config.yaml
hidden_size: 192
n_experts: 128
d_expert: 32
moe_layers: [0, 1, 2, 3, 4, 5, 6, 7, 8, 9, 10, 11, 12, 13, 14, 15, 16, 17]
routed_scale: 5.01
groups_per_token: 2
lr_router: 0.0014
norm: "rmsnorm"
positions: "rope"
rope_theta: 8420.0
attn_scale: 0.177
optimizer: "soap_variant"
learning_rate: 0.00369
warmup_steps: 200
dataset: "wikipedia_en"
Below are experts of layer 11 (counted from 0) of a mixture-of-experts language model. Rows are named router (the router's row for the expert), down (a neuron's output weights, with its number) and show model dimensions 0-191. Each number is 200 + 40 x the weight over its row's rms, rounded and kept within 0 to 999.
Before each expert's rows: a language model's description of what the expert responds to. This comes from a sample of Wikipedia text that the model never trained on.

# expert 24
It responds to: Suffixes completing verbs and nouns after a stem, such as inj-ury, -ed, -ing, av-ailable, for-ced, often about harm or loss.
router,215,222,184,186,222,179,288,186,176,209,199,144,167,293,194,205,181,149,119,231,225,246,195,225,222,249,209,232,185,190,268,175,208,118,150,213,237,192,220,240,169,271,195,111,257,240,228,268,186,197,189,158,192,181,221,164,196,197,168,155,242,153,205,185,159,207,255,242,105,220,163,208,115,160,177,184,183,222,163,268,210,240,149,182,220,212,213,158,181,244,110,173,254,121,203,263,225,136,234,173,180,217,168,208,235,220,203,186,150,205,218,186,246,228,115,259,233,210,181,139,198,170,231,225,154,187,254,223,210,188,166,191,251,213,262,243,183,269,173,269,200,210,205,218,209,189,264,255,180,208,195,156,181,217,241,167,173,105,205,184,204,233,263,173,195,162,283,102,221,239,162,234,222,237,166,163,184,151,226,155,147,218,218,116,236,256,244,157,202,207,147,247
down0,226,236,189,192,160,213,222,208,178,204,181,224,238,174,165,238,123,251,150,130,257,224,209,230,235,233,194,244,200,176,235,169,183,273,220,211,157,200,230,152,201,151,128,275,289,201,222,211,193,97,224,194,196,192,236,247,186,186,168,193,308,215,217,178,180,145,193,220,178,212,188,225,194,192,144,133,191,220,182,275,223,202,196,236,205,211,206,186,201,219,162,206,229,180,144,253,228,166,233,223,179,261,192,175,217,186,259,172,145,201,203,189,148,248,247,178,235,263,191,201,155,219,247,184,185,151,163,183,204,177,161,208,218,243,126,234,166,202,159,182,238,176,224,100,213,181,197,350,284,255,219,301,168,158,142,167,232,191,286,193,246,190,231,211,221,275,252,162,213,201,177,191,160,146,158,200,189,148,190,154,135,151,178,190,210,95,136,183,162,238,195,205

# expert 32
It responds to: Middle stems of organization, country and technical words, like United A-rab Emirates, Ind-ex, U-b-isoft, Lt-d, N-az-ism.
router,200,211,177,208,140,245,174,150,169,243,254,197,137,164,195,222,203,236,212,183,128,205,195,161,214,225,228,185,93,223,204,117,176,226,228,201,186,222,149,205,233,184,204,209,237,243,113,144,177,246,167,235,164,246,247,192,173,180,172,239,182,211,173,215,174,199,151,232,236,179,152,280,227,246,183,258,187,169,226,143,249,135,235,258,223,189,219,232,125,201,237,203,205,259,151,207,142,241,202,197,171,187,216,226,163,211,245,222,168,217,141,202,126,176,194,161,207,154,223,122,260,270,157,180,219,210,165,226,182,289,154,190,145,179,132,123,222,147,182,184,178,275,143,197,191,177,273,228,160,199,184,132,255,164,139,126,130,228,159,277,193,178,209,151,244,177,196,199,295,123,228,180,185,158,162,206,187,257,211,208,233,223,225,189,225,168,284,145,164,244,203,211
down0,223,259,244,154,200,245,238,219,167,221,178,222,207,203,190,132,191,229,230,193,176,204,277,257,184,188,179,256,261,193,227,216,188,127,228,195,246,282,179,144,232,210,259,155,189,157,241,169,180,70,148,127,242,169,195,127,173,286,154,205,181,175,214,75,199,184,170,219,199,127,145,180,172,203,154,241,192,224,199,219,224,141,190,281,239,216,169,199,175,208,243,166,208,135,133,164,188,207,121,226,180,239,232,168,183,142,183,244,223,246,201,236,193,122,135,178,166,229,176,165,215,237,219,152,233,191,202,217,208,201,178,239,202,141,232,153,146,202,175,138,222,242,216,156,182,256,239,145,223,235,207,207,204,152,272,199,197,153,170,167,177,229,240,156,199,117,187,222,230,199,176,175,175,250,230,141,190,237,210,221,145,227,231,248,190,86,183,198,149,173,229,243

# expert 7
It responds to: Mid-word pieces like ig, eg, ag, ug, ib, often after a capital-letter start, e.g. disambiguation, Origins, Parmigianino, Daegu.
router,239,250,203,227,160,224,223,212,270,224,213,158,220,215,151,195,219,216,196,207,133,176,264,193,202,246,192,193,158,152,189,162,252,143,183,135,254,223,183,136,103,237,161,169,149,262,222,141,161,265,185,231,214,196,255,148,184,260,215,239,226,249,188,237,127,258,254,224,182,290,156,165,223,277,172,117,175,152,138,250,187,135,145,281,237,189,247,153,204,294,257,172,237,159,183,186,214,236,233,238,147,243,181,218,156,204,210,270,220,206,174,236,221,161,239,167,192,221,193,187,258,243,196,241,208,231,154,257,238,181,200,218,214,245,186,161,247,234,267,163,215,237,198,191,155,261,213,223,263,142,190,270,188,230,173,184,243,224,188,191,274,221,204,230,129,199,179,208,232,243,157,183,177,169,166,222,118,246,204,217,176,271,216,240,193,185,211,248,205,205,271,209
down0,238,202,220,229,281,205,167,175,161,187,200,203,214,179,232,195,189,311,209,186,189,173,287,201,143,159,169,172,235,250,53,155,209,147,187,193,230,242,236,179,141,263,215,234,179,197,168,215,200,149,205,189,132,159,205,246,169,159,225,204,222,119,257,141,164,225,212,170,230,219,203,183,187,226,158,175,227,218,153,203,203,217,230,158,175,256,190,242,220,232,253,183,183,123,204,244,211,242,189,223,211,202,195,254,162,221,232,220,176,191,141,257,166,252,204,195,237,108,283,251,170,234,192,211,193,182,164,247,215,182,166,205,204,293,153,171,188,214,159,132,235,186,179,226,219,127,178,231,174,210,241,197,234,287,258,217,252,189,134,192,203,166,142,239,104,239,275,184,195,224,154,182,184,223,136,150,144,222,258,207,166,220,243,257,178,131,189,152,182,273,201,165

# expert 63
It responds to: Inner word-piece syllables like ap in collapse, newspapers, and app, aff, eff, hous word starts, before endings like -ed, -ers.
router,246,235,229,209,143,223,173,90,173,193,207,240,151,227,107,256,240,180,154,198,194,258,183,242,202,165,252,268,185,228,173,219,256,181,150,259,251,234,114,240,199,195,145,178,229,167,199,269,168,166,125,228,184,232,259,218,166,220,171,195,247,183,181,238,152,256,258,165,228,251,263,209,167,247,131,172,156,185,135,196,153,166,219,269,230,198,163,185,201,190,170,206,258,145,263,200,170,171,161,176,202,144,226,191,173,204,183,222,182,234,171,205,164,206,170,233,192,204,216,211,202,164,135,235,191,225,258,271,164,137,156,194,145,226,189,228,212,272,256,235,237,235,161,224,192,292,145,156,168,171,187,260,243,225,191,230,212,185,143,144,212,149,160,181,267,142,133,149,258,191,240,125,197,183,160,202,238,267,187,199,199,165,193,219,246,222,263,149,141,208,203,166
down0,172,193,116,180,201,140,200,217,263,238,221,192,171,260,169,214,181,174,213,242,205,216,219,209,302,223,249,197,225,211,194,245,184,188,231,179,247,266,168,210,128,237,230,223,211,157,189,169,222,127,218,257,266,167,218,152,177,196,178,148,205,108,308,248,280,225,201,174,233,204,225,265,221,198,165,184,241,218,117,211,136,160,210,211,182,217,181,194,200,135,273,242,216,208,192,207,158,279,231,247,140,186,200,170,203,211,285,213,226,225,128,248,187,163,195,146,165,222,257,182,199,155,196,217,142,179,146,176,165,157,189,242,192,245,195,221,140,240,254,169,174,171,260,204,294,265,197,240,232,239,197,264,253,263,186,210,163,238,221,252,203,238,174,225,240,146,242,243,251,216,133,190,230,164,181,219,249,186,183,259,160,147,228,285,196,265,239,230,214,171,184,186